{
  "moe_layers": [0, 1, 2, 3, 4, 5, 6, 7, 8, 9, 10, 11, 12, 13, 14, 15, 16],
  "normalize_top_k": false,
  "vocab_size": 8192,
  "norm_place": "pre",
  "rope_fraction": 1.0,
  "qk_norm": true,
  "init_std_qkv": 0.0582,
  "decay_shape": "linear",
  "max_seq_len": 512
}
Below are experts of layer 12 (counted from 0) of a mixture-of-experts language model. Rows are named router (the router's row for the expert), up (a neuron's input weights, with its number) and show model dimensions 0-255. Each number is 200 + 30 x the weight over its row's rms, rounded and kept within 0 to 999.
After each expert's rows: "mostly gets" lists some tokens that are sent to it at least half of the time. This comes from a sample of Wikipedia text that the model never trained on.

# expert 0
router,125,217,253,231,215,132,181,242,204,176,225,220,221,201,210,214,175,254,210,181,178,172,177,205,167,175,162,221,199,188,204,221,220,183,182,210,223,188,245,227,225,255,234,195,169,220,193,230,220,215,241,181,177,218,164,171,216,181,212,221,226,155,215,176,245,159,190,209,251,182,206,203,176,206,198,202,152,154,180,245,186,182,196,229,186,204,204,147,198,166,200,261,163,244,196,202,173,176,185,242,190,218,172,220,215,199,223,180,292,171,187,170,173,165,236,183,264,130,183,170,208,211,249,185,269,165,195,192,181,226,223,218,173,177,183,195,192,203,212,144,187,203,188,209,181,205,232,202,189,156,183,184,234,236,215,218,235,171,134,174,200,197,230,183,221,242,188,230,224,165,155,213,168,201,201,157,184,266,167,236,216,156,292,208,160,225,197,200,168,207,185,267,198,142,211,201,176,210,162,200,190,178,236,227,210,188,171,229,255,239,203,159,211,227,243,193,215,157,233,249,193,221,163,214,195,198,186,222,204,241,198,120,218,171,211,255,195,173,247,177,188,207,216,187,162,204,215,220,237,153,175,141,211,209,220,168
up2,142,169,221,154,207,186,199,223,218,179,197,201,180,120,187,252,220,213,178,268,189,198,227,231,185,232,222,253,187,171,243,221,209,192,157,252,226,213,184,224,200,217,223,208,229,129,201,179,161,196,210,147,206,242,159,201,198,161,191,148,251,238,223,169,160,167,203,200,260,199,158,204,212,222,197,219,207,234,170,212,197,152,192,198,192,210,180,168,152,155,140,239,211,205,195,201,232,228,208,174,173,212,233,200,185,234,231,180,190,179,199,181,172,221,166,178,196,201,194,174,203,154,262,241,216,237,198,197,193,196,181,194,176,212,209,160,156,271,155,198,189,218,208,185,200,244,184,174,185,245,219,195,201,253,203,182,195,184,287,218,167,192,145,203,182,173,243,211,130,191,252,215,167,186,222,212,240,240,135,202,193,213,224,174,152,206,212,193,227,208,229,198,175,165,191,191,215,243,157,175,204,168,192,219,125,263,110,183,201,166,185,225,226,224,250,217,192,160,147,192,198,188,219,194,187,226,218,207,193,161,182,125,192,205,222,249,219,264,206,220,175,246,172,193,188,201,177,192,211,191,208,190,209,209,170,231
mostly gets: "\n", " ==", " ===", " became", "==", " ["

# expert 12
router,166,202,197,158,161,187,142,233,247,238,205,234,215,225,196,183,210,181,203,124,177,180,171,163,265,241,202,181,187,166,214,216,170,197,184,156,150,162,195,244,213,252,172,194,170,170,224,198,189,202,227,170,215,231,184,192,198,225,220,190,204,211,167,158,237,228,155,194,240,190,197,200,200,147,200,195,191,179,235,169,249,251,186,243,151,174,203,161,272,117,223,189,137,239,173,212,245,215,193,200,182,146,208,215,203,248,217,197,231,157,160,192,222,175,154,181,225,178,184,165,131,168,183,229,201,223,249,160,260,247,201,187,155,148,186,226,155,175,216,204,159,198,206,201,184,224,162,182,223,181,161,228,201,226,236,200,177,151,158,195,215,201,244,211,236,241,240,258,200,165,155,211,185,162,171,222,179,214,179,225,206,222,190,199,212,186,233,183,212,192,150,213,211,235,138,245,248,175,177,157,247,138,170,180,174,224,198,199,181,207,198,186,192,257,194,181,190,215,236,266,207,174,217,198,226,177,201,222,235,178,215,208,188,220,222,175,144,142,159,166,203,186,202,210,191,209,196,180,188,173,209,200,178,175,207,175
up0,199,204,199,204,211,194,129,187,176,240,223,181,214,212,188,168,171,195,210,147,235,227,188,235,198,182,220,197,193,230,184,187,200,221,173,260,209,182,189,192,205,207,163,225,157,204,212,188,239,179,240,157,196,204,194,206,152,175,165,213,199,225,233,149,158,246,170,253,201,194,235,151,196,152,161,155,208,177,183,203,209,221,152,155,224,193,169,206,218,155,261,231,155,167,260,120,194,166,213,149,237,171,218,190,148,236,115,228,179,194,139,196,226,219,214,229,172,254,221,205,249,235,171,203,191,160,159,204,215,150,186,192,194,150,236,176,185,194,217,208,213,191,197,227,152,261,216,185,198,187,179,223,165,175,214,252,225,201,210,147,218,265,208,198,191,230,236,157,175,161,238,136,171,175,234,220,187,251,214,195,204,196,239,236,215,261,200,165,156,171,211,170,184,269,194,231,185,199,181,177,220,188,212,225,225,232,209,233,168,203,202,148,198,183,182,184,195,163,203,188,180,159,203,187,257,202,200,205,208,180,221,202,170,204,214,216,150,202,156,167,203,218,121,195,227,213,143,166,198,206,211,181,191,239,170,235
mostly gets: " St", " Al", " Re", " &", " Le", " by"

# expert 2
router,132,276,221,177,207,183,194,224,198,117,214,213,229,180,247,126,204,223,191,178,183,174,168,207,210,186,226,191,219,234,190,217,134,238,221,180,175,222,228,211,257,222,200,262,189,196,194,242,231,139,198,169,159,217,234,192,193,186,189,206,200,200,178,179,137,211,168,150,253,226,181,183,156,189,153,238,219,206,205,190,184,165,188,224,228,190,228,174,170,168,174,146,167,188,179,224,190,240,192,196,194,179,176,221,219,219,271,250,224,210,209,178,169,175,209,220,225,192,242,161,94,207,149,236,208,145,233,180,234,212,242,225,203,194,187,177,199,221,194,187,165,167,208,199,207,227,215,168,186,150,182,230,242,188,198,191,268,238,206,188,204,162,209,274,237,236,234,212,177,219,183,182,129,178,196,200,202,205,190,193,191,218,226,198,184,182,165,234,194,186,195,195,209,149,178,213,168,234,175,178,165,176,184,162,148,245,185,273,221,186,225,191,178,223,211,212,211,179,270,229,192,165,193,184,217,186,196,225,251,215,224,183,220,193,227,204,240,185,172,170,195,234,190,250,232,212,181,176,260,249,208,174,175,213,210,175
up0,209,189,202,204,175,246,145,150,229,198,233,161,177,198,239,169,163,169,224,223,157,204,195,205,168,182,158,206,207,200,194,234,177,148,235,216,233,208,160,192,248,176,222,210,186,206,230,148,257,215,220,177,181,274,186,188,215,164,181,277,197,178,232,204,178,185,160,183,220,222,186,181,221,185,214,178,196,149,190,201,188,200,209,216,168,173,113,196,195,140,194,235,198,176,200,226,170,176,229,227,261,230,143,139,222,196,212,192,181,257,220,199,229,175,182,178,248,165,181,206,222,257,149,252,212,206,184,174,229,214,275,221,199,200,196,163,234,196,234,241,181,168,184,210,201,174,196,141,169,174,167,152,199,171,209,147,219,232,158,130,202,176,193,198,203,192,217,221,178,223,267,184,182,218,203,187,188,184,178,244,226,190,227,219,204,196,255,247,129,154,180,197,152,227,199,168,218,199,174,178,194,121,241,190,271,206,221,211,176,213,203,235,252,251,218,165,213,249,220,192,202,179,187,220,172,221,177,194,189,203,193,252,146,172,224,184,210,201,180,196,218,185,193,189,207,177,165,201,192,268,197,184,190,223,219,197
mostly gets: " has", " on", " Vi", " can", " into", " during"

# expert 8
router,205,198,259,217,150,199,171,248,198,196,218,218,188,180,182,186,162,218,190,219,263,211,201,146,164,251,189,247,216,223,216,154,197,246,219,212,139,195,200,167,244,179,262,288,135,213,193,198,186,146,247,241,143,185,186,179,175,179,218,212,244,188,210,218,223,228,224,156,182,234,257,172,190,205,182,181,181,180,197,176,235,207,179,184,137,176,181,246,207,188,158,176,134,246,191,186,245,165,191,238,216,211,169,190,158,220,192,225,190,162,213,201,192,209,178,236,216,194,162,199,146,130,205,227,229,170,165,243,200,214,214,238,212,171,148,226,230,160,201,209,239,176,165,207,169,218,202,184,291,191,210,249,206,199,217,230,232,228,192,205,165,200,211,213,246,239,224,241,179,214,174,135,226,218,217,165,177,230,207,204,210,197,220,211,192,202,275,179,191,153,175,225,221,239,193,220,218,153,150,213,206,170,191,241,165,229,152,202,252,203,213,220,216,219,176,150,212,229,199,230,220,216,195,218,243,191,220,186,183,200,195,211,185,192,166,170,187,228,165,166,189,225,182,216,228,246,186,246,230,204,231,222,219,242,180,249
up0,248,230,165,170,170,206,203,219,207,191,150,204,226,204,200,218,201,239,171,201,242,190,189,136,117,236,193,175,215,212,210,220,198,215,253,195,206,275,247,202,194,235,159,168,233,187,171,230,251,224,180,236,176,231,177,241,173,186,260,147,197,217,198,216,204,237,123,215,217,203,227,152,183,220,183,151,151,230,185,205,231,182,202,216,164,189,205,191,207,199,180,205,214,247,194,204,231,217,212,210,225,208,172,221,131,272,258,224,229,145,189,246,234,177,155,181,159,235,231,152,223,193,125,179,163,163,215,214,220,193,207,216,214,201,178,231,206,181,196,143,238,132,176,170,224,215,204,165,191,214,235,179,207,225,219,244,187,197,215,165,232,243,179,188,230,145,178,207,177,174,197,206,159,198,172,217,240,158,219,161,218,247,173,202,164,191,179,228,181,228,189,217,201,169,201,236,211,179,211,181,142,248,198,183,218,149,216,220,226,165,161,177,234,231,208,202,232,256,236,189,202,204,174,188,247,202,226,189,178,193,174,237,218,135,186,177,258,168,238,216,165,167,206,146,199,159,154,213,206,214,197,224,212,229,185,189
mostly gets: " this", " con", " film", " part", " where", " This"

# expert 6
router,184,171,203,160,183,209,193,184,203,196,239,179,186,151,236,179,215,255,193,136,175,235,192,212,167,203,180,217,232,253,213,193,257,217,215,209,169,221,211,263,210,231,203,231,208,100,267,172,190,179,237,165,108,231,203,197,184,157,218,202,209,200,203,196,117,171,220,134,196,241,199,188,204,185,212,198,192,227,208,180,231,164,187,245,253,236,156,207,198,188,217,200,214,254,216,192,203,219,226,160,191,194,205,192,185,207,174,178,172,179,145,222,165,211,231,187,185,191,203,231,197,213,182,214,203,188,193,152,183,194,199,109,169,206,155,212,230,175,225,157,231,172,220,226,204,183,163,239,203,213,176,258,168,184,248,281,180,187,217,172,176,154,231,174,253,218,196,238,182,183,193,188,196,226,179,216,185,250,170,189,208,203,245,230,210,190,243,168,213,183,187,225,195,193,207,240,198,214,206,191,205,184,228,173,229,222,158,202,234,194,185,151,185,266,226,187,173,205,156,244,221,253,149,235,203,211,201,222,189,212,215,187,242,193,190,169,222,157,133,180,212,170,188,253,285,218,234,205,229,235,228,195,154,215,178,189
up2,190,212,188,218,206,200,159,232,180,184,182,182,181,200,235,221,181,164,206,216,243,249,150,222,222,195,196,162,190,275,211,184,185,228,193,192,143,194,214,230,249,233,204,188,145,208,225,182,205,216,186,237,254,188,196,193,204,225,195,223,147,191,209,219,192,159,182,190,212,177,161,203,203,157,200,179,179,145,186,241,162,244,153,183,183,206,191,221,182,200,218,200,209,139,254,150,197,215,217,223,171,161,198,191,213,210,169,201,166,181,149,200,218,243,208,229,167,238,196,217,195,262,205,190,189,227,230,203,172,165,241,168,266,215,220,233,240,226,256,214,238,265,178,196,190,250,173,218,225,194,210,184,227,250,263,271,241,207,200,180,231,155,159,253,165,215,195,120,236,201,243,221,156,231,156,256,245,209,219,176,207,160,237,224,245,244,205,188,184,201,191,191,220,217,137,234,208,138,167,203,263,193,271,214,258,152,236,215,213,212,186,175,166,201,164,138,218,217,218,183,175,185,197,238,206,175,222,201,167,179,189,210,223,192,210,186,179,198,195,179,199,178,227,196,220,158,199,183,153,197,175,172,219,152,241,194
mostly gets: ").", "%", ".", "\".", "′", "=="

# expert 7
router,209,261,212,162,189,160,213,239,216,185,215,221,206,153,225,240,219,201,256,140,214,202,177,232,204,198,170,237,232,243,244,191,194,238,248,183,171,200,175,211,176,187,212,206,147,186,218,168,255,169,201,228,179,205,199,184,168,153,213,253,201,228,207,228,223,174,222,228,231,214,197,189,201,161,185,181,186,187,206,176,222,186,149,256,183,208,178,195,171,165,201,200,212,197,165,190,233,180,228,117,182,199,184,183,157,189,200,215,207,211,209,197,201,161,200,179,244,232,179,212,198,213,223,257,210,196,219,150,209,231,169,190,197,176,197,231,205,169,207,159,194,224,212,220,166,229,217,199,218,148,162,223,232,176,223,174,222,190,210,138,175,170,285,266,225,219,205,201,260,232,163,156,192,232,182,215,194,250,203,179,196,167,250,174,193,254,220,215,195,183,181,213,173,225,154,242,178,186,157,205,227,159,232,213,133,223,201,205,183,262,222,166,159,229,186,189,249,160,150,230,197,153,192,226,209,171,186,150,202,250,263,138,248,187,232,202,217,171,147,192,200,228,178,237,275,208,226,193,243,250,151,156,180,217,185,199
up2,247,177,198,223,169,197,185,167,185,216,210,252,229,217,182,161,153,229,207,216,228,147,159,188,226,172,188,222,199,185,213,200,223,234,249,179,253,211,236,162,148,195,129,211,213,223,170,205,216,188,191,102,206,187,231,138,163,182,190,174,195,194,173,224,153,212,210,175,194,231,198,171,131,214,155,141,179,246,160,185,220,151,201,232,215,196,141,148,222,248,219,187,240,209,235,181,218,245,259,211,205,193,210,208,195,140,202,237,195,192,214,253,218,196,205,184,199,205,219,263,194,221,225,187,174,199,201,235,213,191,194,189,202,156,158,188,170,201,149,174,182,189,233,180,172,205,175,122,196,205,197,216,195,196,214,162,187,191,189,215,196,213,197,210,157,181,192,185,220,175,207,228,223,216,239,311,191,210,188,196,238,163,232,191,237,109,180,211,217,183,182,259,242,180,199,202,244,199,156,236,153,196,204,181,167,188,166,215,224,214,191,187,216,209,190,193,216,161,128,203,201,223,216,238,156,156,149,215,192,238,186,221,216,188,184,206,158,239,201,223,191,244,190,241,168,200,234,150,175,224,182,203,192,162,228,154
mostly gets: " ", "′", " K", " Ha", "–", " Ni"

# expert 5
router,210,196,228,190,192,191,201,199,211,217,198,267,161,214,213,215,255,201,181,164,234,120,196,156,154,188,137,196,210,221,209,236,187,185,194,197,169,201,219,249,205,218,158,184,197,226,229,160,204,202,248,207,241,184,169,206,171,175,170,220,215,183,212,200,206,199,195,207,192,202,181,229,157,154,209,212,257,168,189,163,196,283,178,224,217,210,177,206,247,218,212,222,164,226,215,195,221,188,186,114,153,125,209,224,173,211,209,254,241,190,141,218,198,162,165,161,230,233,220,156,188,158,202,199,250,154,191,182,206,230,226,148,182,151,173,203,202,195,224,231,224,202,191,197,175,231,195,192,192,182,194,212,203,203,186,210,182,167,145,141,189,205,225,205,211,228,221,251,160,154,152,123,239,185,208,210,233,173,216,225,220,195,206,232,196,211,237,171,155,257,161,231,217,186,230,232,138,222,169,190,194,161,194,173,189,166,223,244,214,230,174,207,173,187,167,175,229,226,217,218,177,241,183,285,209,188,253,188,205,197,223,197,219,181,185,187,217,179,185,184,181,223,210,271,247,179,150,180,244,228,197,162,252,247,200,265
up0,225,184,244,195,210,217,196,165,217,191,223,230,174,262,240,152,190,182,226,197,199,216,172,205,146,195,187,184,202,150,218,188,221,222,186,229,173,152,229,201,176,173,248,210,178,235,179,248,208,192,177,166,221,216,189,204,202,182,241,223,169,220,185,202,221,152,257,185,193,205,175,189,187,202,185,140,222,194,203,227,195,245,208,202,239,175,133,242,236,113,143,174,191,233,208,230,179,208,172,251,270,198,199,265,200,195,261,212,154,163,196,164,190,169,238,176,202,189,195,233,186,213,190,178,242,205,178,270,201,216,289,198,218,250,219,258,242,231,193,205,237,200,244,145,177,213,182,194,192,138,227,239,196,213,286,174,176,204,194,230,184,183,217,198,228,213,206,244,228,220,217,142,211,194,172,166,197,191,182,197,220,168,208,160,208,229,189,256,134,205,217,212,220,210,158,209,207,233,212,242,225,221,177,227,141,212,208,190,206,245,211,158,153,186,178,247,159,186,196,173,238,256,193,224,126,183,187,181,193,199,232,220,165,201,176,225,224,214,195,159,175,198,162,194,240,210,173,228,233,204,195,164,212,166,198,195
mostly gets: " his", " K", " J", " her", " Z", " Ka"

# expert 1
router,158,215,202,231,206,163,194,246,186,139,225,270,199,190,216,179,237,228,224,191,192,189,195,207,197,251,165,200,216,223,199,198,151,201,221,197,188,208,238,204,228,234,235,191,202,120,201,176,224,223,169,140,207,206,156,150,222,168,226,199,212,204,170,184,197,144,206,213,234,187,223,156,183,189,151,207,216,152,218,228,213,215,166,238,190,280,228,164,237,173,172,199,199,245,176,194,261,165,208,193,195,146,160,219,136,188,247,176,199,181,149,174,144,188,205,171,187,214,195,148,171,175,199,230,219,169,219,185,218,216,212,217,194,226,196,183,265,164,200,196,166,218,213,111,193,216,151,243,227,203,177,201,178,217,200,206,232,207,189,205,163,175,216,205,225,201,174,218,229,170,165,220,187,146,216,125,205,173,187,253,264,220,237,215,208,175,192,209,188,167,197,192,211,213,238,192,160,199,210,210,216,193,218,241,196,222,121,249,198,220,242,145,214,189,240,147,260,222,200,237,175,191,169,178,268,188,185,213,198,216,181,195,247,180,228,171,199,196,188,192,158,207,184,242,250,217,158,253,196,247,229,143,194,235,214,204
up2,181,162,223,221,232,135,188,255,201,186,176,223,186,222,210,207,171,224,174,188,178,204,228,233,171,234,196,205,185,252,191,206,211,180,176,236,223,179,246,233,248,184,221,156,220,157,205,160,212,193,154,217,188,247,230,234,169,189,219,242,197,287,203,203,257,206,199,201,188,241,140,208,153,214,199,221,221,156,251,210,251,204,204,234,163,245,202,215,171,160,150,170,209,256,176,179,226,142,250,208,244,220,224,200,197,246,134,208,231,204,166,248,168,159,153,166,190,172,196,243,224,144,204,186,222,198,148,187,210,207,241,187,233,161,244,162,213,202,225,165,268,265,227,170,162,209,193,213,188,242,175,233,219,240,228,265,223,231,219,168,158,181,195,237,226,181,199,218,202,184,230,214,198,200,209,182,191,193,209,222,251,219,245,166,258,171,192,238,222,220,169,214,201,216,190,215,223,185,175,186,206,218,152,184,243,169,187,129,195,200,177,127,194,157,218,188,230,183,246,181,184,207,165,218,222,205,237,198,218,208,155,190,219,180,231,162,221,236,209,209,194,216,181,189,217,205,202,263,164,224,204,197,251,190,224,193
mostly gets: "),", " was", ");", " became", "\",", " been"

# expert 4
router,202,222,228,205,161,208,181,195,207,218,196,193,204,185,234,222,250,238,170,177,256,199,191,159,283,204,181,181,234,209,184,172,164,212,235,209,155,237,195,212,171,245,195,256,197,100,228,219,204,181,236,159,197,244,175,152,240,205,210,191,239,185,186,232,218,239,189,207,226,154,166,174,141,183,219,239,159,171,232,208,200,175,153,196,204,230,180,153,233,213,153,245,172,205,215,220,223,209,212,180,178,195,177,199,207,182,183,209,151,204,195,216,212,167,225,165,215,234,192,216,206,201,195,244,210,185,188,127,209,209,239,251,191,180,175,235,175,161,207,170,142,186,190,188,183,238,182,243,190,189,155,231,223,206,160,227,191,182,217,188,217,151,190,244,179,223,198,230,162,168,167,162,201,173,222,166,223,262,182,189,233,176,229,188,201,210,206,184,153,228,184,223,236,218,259,212,194,205,174,169,149,222,214,247,235,236,185,232,201,215,200,183,208,177,230,159,241,241,150,228,220,219,151,214,213,139,176,182,178,187,260,104,176,213,134,194,189,171,185,132,171,224,195,252,210,186,180,203,202,172,222,186,152,256,203,195
up2,180,220,177,257,169,183,194,166,223,153,234,207,207,208,194,223,176,193,219,226,182,198,214,221,264,152,213,241,190,179,169,249,186,187,156,231,213,233,183,206,258,156,202,213,200,205,206,166,204,275,171,167,157,190,194,197,217,140,183,194,159,188,216,184,187,161,187,197,238,183,162,212,171,173,207,194,209,172,147,224,181,185,162,222,174,206,235,171,204,160,198,218,209,252,211,222,197,155,185,194,222,194,214,210,191,174,242,184,224,192,171,147,223,172,166,163,187,240,244,157,188,192,201,269,189,192,228,176,215,204,247,192,186,214,169,192,187,223,150,197,219,153,179,173,191,194,216,251,233,172,188,248,258,235,153,154,222,212,172,247,185,184,197,214,214,223,214,230,171,191,226,231,185,186,207,227,232,157,157,191,238,236,245,152,217,163,212,214,214,151,164,214,187,171,214,172,195,186,167,207,264,214,202,197,218,122,235,157,189,212,193,231,196,245,175,177,213,213,187,176,167,264,159,239,203,191,162,266,216,200,179,162,228,290,179,141,237,161,191,201,188,157,186,246,153,193,256,216,162,211,185,207,153,163,253,231
mostly gets: " his", " their", "|", " its", " her", "---|---|---|---|"

# expert 3
router,208,230,200,168,180,216,180,279,147,197,234,189,192,140,185,217,204,245,211,170,154,217,184,189,201,231,183,201,230,190,194,183,142,206,246,169,218,204,216,199,229,169,204,183,200,165,175,207,207,162,168,191,178,240,183,159,194,195,174,230,231,213,203,282,230,201,191,215,215,153,179,172,150,174,184,236,209,154,272,232,221,213,191,225,238,148,226,160,202,177,195,217,175,253,204,286,203,189,198,200,187,203,195,198,112,211,184,236,195,179,186,182,193,184,213,227,195,227,163,162,198,186,222,213,268,209,176,246,180,209,174,200,199,169,186,173,268,174,199,209,238,238,213,155,195,250,163,195,246,164,161,216,188,232,193,212,217,213,205,164,149,198,224,211,235,212,195,215,195,152,179,227,149,159,178,174,242,242,172,206,213,229,248,235,161,126,207,216,228,157,147,213,115,155,214,201,176,157,209,140,179,200,215,255,163,238,179,275,183,220,182,151,192,166,197,193,214,186,197,232,192,207,226,232,208,209,216,193,213,169,242,169,183,195,219,217,206,176,204,210,139,184,204,197,222,185,164,178,232,183,232,149,209,203,182,175
up2,196,195,225,209,184,228,186,187,236,191,207,202,154,156,175,227,237,254,244,113,167,291,229,215,210,183,233,214,198,224,213,176,188,225,224,192,202,189,169,211,203,233,185,199,188,271,178,197,236,210,218,216,191,216,217,177,179,216,175,217,212,203,227,167,189,156,158,213,227,190,217,228,195,206,204,200,148,198,196,182,173,239,182,199,234,168,200,167,242,191,182,176,226,233,186,164,166,173,207,188,175,175,194,123,185,131,148,240,238,183,191,169,165,176,139,217,155,230,201,198,181,207,235,157,209,187,210,198,159,224,240,134,189,270,193,147,264,226,215,209,169,184,225,187,182,160,213,170,227,209,176,190,243,217,204,188,217,213,217,255,181,163,207,186,186,152,161,222,175,155,214,244,195,203,223,178,237,210,251,218,214,225,235,215,195,231,187,196,149,229,188,251,192,202,205,151,211,166,191,182,199,188,171,225,188,194,224,165,188,208,222,200,189,279,237,190,166,152,258,191,215,153,193,118,181,239,220,185,221,169,241,103,214,207,174,212,254,195,212,214,211,223,135,180,176,160,208,201,228,228,197,199,228,194,168,193
mostly gets: " during", " on", " album", " On", " began", "On"

# expert 13
router,161,249,225,188,173,181,169,190,140,209,247,224,245,183,180,174,216,248,235,170,208,168,168,177,231,259,180,189,211,223,230,257,175,222,224,233,165,200,195,235,216,234,217,182,174,124,211,239,188,182,184,150,187,194,180,167,198,229,184,225,211,230,200,224,188,226,224,231,170,206,207,202,186,203,213,188,263,188,223,136,159,158,148,265,218,210,239,213,219,217,190,239,232,234,189,276,265,174,195,163,186,196,215,159,220,156,225,196,192,201,228,210,170,212,221,184,191,238,175,188,193,141,228,204,209,190,219,174,273,219,246,191,177,173,170,193,215,169,278,188,207,194,189,223,164,185,198,227,217,166,168,191,165,212,201,168,215,171,192,204,167,190,196,193,206,242,262,216,188,215,150,178,206,150,201,213,175,250,213,214,180,192,199,217,258,206,185,226,155,189,114,237,172,184,191,226,191,186,156,166,203,205,164,210,202,171,125,194,228,236,215,160,195,159,230,177,212,200,169,179,157,161,231,221,250,143,182,232,203,194,233,127,202,221,244,197,226,161,209,189,184,185,186,205,227,255,148,206,198,204,209,176,194,248,236,209
up2,249,179,204,199,208,204,261,144,239,201,234,156,241,220,169,133,204,189,171,204,126,177,170,175,139,234,190,140,192,216,193,226,224,175,159,192,155,200,177,173,194,217,217,227,222,190,168,170,211,187,181,222,167,156,181,167,137,187,248,189,179,239,136,213,194,245,221,254,257,201,223,246,184,179,158,208,208,178,138,172,241,187,161,223,227,169,208,246,190,208,202,241,154,136,204,228,233,200,171,214,218,212,206,171,173,208,233,160,214,206,179,201,157,144,207,207,184,187,261,229,194,160,148,178,212,211,162,216,188,192,197,199,176,206,205,148,155,221,227,162,146,108,188,180,187,188,165,192,213,203,208,190,165,218,243,225,159,186,219,207,231,165,188,166,234,176,199,169,221,153,186,170,180,244,205,226,183,238,181,228,180,229,230,196,279,208,197,222,186,224,164,243,154,265,163,147,222,207,183,192,200,185,211,202,240,170,181,189,216,167,252,195,194,150,223,170,201,194,199,183,199,227,223,233,175,164,223,223,192,218,191,222,148,192,268,171,193,162,196,182,227,214,168,195,197,168,186,187,185,191,202,195,208,206,165,211
mostly gets: " well", "9", " However", "′", "8", " even"

# expert 10
router,164,218,224,188,204,189,183,210,163,195,226,260,162,205,223,188,227,211,208,230,225,216,208,139,224,208,131,244,175,287,191,225,183,220,259,149,216,236,221,199,173,222,244,191,167,213,173,169,255,161,226,227,195,201,162,169,184,161,192,231,191,152,138,218,204,275,223,161,191,206,236,213,203,189,206,245,167,154,227,232,225,239,211,186,181,213,210,156,239,208,150,192,205,196,183,242,221,208,199,176,188,209,165,143,170,213,170,251,208,153,212,174,208,224,174,160,203,247,179,197,230,156,172,217,216,191,245,208,256,231,241,161,196,169,200,168,185,206,228,174,211,175,154,128,149,253,181,251,214,219,214,201,172,260,171,181,169,194,171,152,184,177,223,242,244,215,246,180,207,183,187,180,162,194,147,204,158,195,215,219,167,233,224,200,208,183,242,235,215,219,203,233,166,220,157,234,196,207,175,215,153,219,230,254,169,208,199,221,247,232,172,190,158,206,201,207,240,220,206,183,194,233,210,242,203,172,222,176,208,187,187,190,238,189,157,159,196,161,201,216,173,208,192,207,210,169,186,174,174,150,262,194,173,264,239,197
up0,141,213,201,159,183,208,184,170,172,210,221,241,228,175,210,263,238,222,156,196,211,185,207,201,196,182,217,229,272,204,186,266,190,122,164,190,206,206,210,246,182,185,191,183,151,215,190,164,207,192,193,192,221,172,201,297,218,175,237,216,220,259,173,191,211,225,192,183,196,198,193,197,221,175,198,195,176,201,232,210,172,219,121,197,232,190,215,250,212,174,163,172,203,191,199,206,235,203,211,206,251,214,199,227,199,178,209,167,227,168,218,206,204,168,166,182,177,203,184,212,155,237,196,232,203,237,182,202,196,212,174,241,196,200,169,171,200,225,206,229,196,184,222,179,185,233,183,185,191,261,230,281,277,179,212,142,164,190,201,181,183,204,259,229,124,183,165,239,199,222,212,158,218,220,171,158,201,179,170,279,224,235,204,276,170,186,201,201,216,199,253,212,211,205,190,230,207,191,219,193,281,160,256,198,192,181,176,196,200,212,195,119,226,212,208,171,151,215,168,201,156,223,216,178,165,271,223,243,213,157,270,183,205,208,210,215,150,181,223,212,187,169,199,212,192,245,169,193,192,200,163,205,255,195,200,159
mostly gets: " States", " State", " City", " American", " University", " World"

# expert 15
router,183,276,218,112,138,212,198,228,147,237,206,187,225,193,221,216,230,186,210,159,180,179,177,204,250,196,198,190,204,208,212,228,256,196,242,203,180,170,179,225,243,207,197,216,174,162,225,160,223,173,295,150,188,228,170,217,195,193,167,204,238,210,206,260,260,227,203,142,284,160,237,226,169,161,186,184,194,173,236,172,239,231,172,191,190,216,235,174,179,216,210,209,147,212,170,232,187,195,233,146,204,205,197,215,134,179,215,237,187,183,170,187,227,177,177,152,197,147,183,165,178,221,172,225,207,220,228,196,185,234,248,208,200,222,241,200,202,195,269,180,162,196,197,171,160,178,219,202,221,179,181,259,193,224,144,205,190,190,197,191,202,216,226,211,151,211,225,238,243,250,192,166,227,176,154,186,204,255,201,294,203,168,190,197,207,194,179,186,151,195,180,221,207,186,149,262,178,200,171,185,212,189,217,196,179,205,193,188,222,158,180,203,176,186,196,205,207,185,153,188,148,173,206,251,198,167,229,178,238,212,245,201,202,233,200,239,196,153,216,214,129,184,156,232,199,191,223,176,232,168,192,208,180,190,161,180
up0,168,251,150,200,188,183,186,229,212,193,193,229,216,219,165,205,202,182,206,191,190,153,228,220,183,196,191,216,209,187,179,295,225,212,172,221,166,224,203,231,184,162,221,183,216,182,194,187,225,217,257,213,188,245,218,231,203,196,156,228,269,202,206,215,168,190,228,142,192,205,214,151,163,171,147,218,191,131,177,209,184,204,227,211,235,186,186,185,115,191,239,141,205,205,239,244,171,167,163,185,207,206,197,221,173,205,191,168,219,173,208,171,237,201,136,202,190,208,172,224,211,187,183,209,217,207,232,151,138,169,185,241,200,169,184,179,158,191,158,271,190,202,190,189,137,164,212,194,173,230,184,131,234,201,182,240,144,171,197,232,171,199,222,172,201,203,215,251,222,233,200,251,159,178,203,266,233,182,175,202,212,210,163,156,200,153,185,233,171,223,227,200,217,165,169,179,159,198,173,185,198,172,211,203,221,160,241,191,243,245,195,170,228,242,200,179,218,194,226,207,172,243,218,202,235,201,154,216,222,222,216,172,232,233,222,158,253,217,138,167,181,193,130,212,177,219,211,269,189,221,256,213,192,145,155,176
mostly gets: " St", " Re", " New", " Co", " Pa", " No"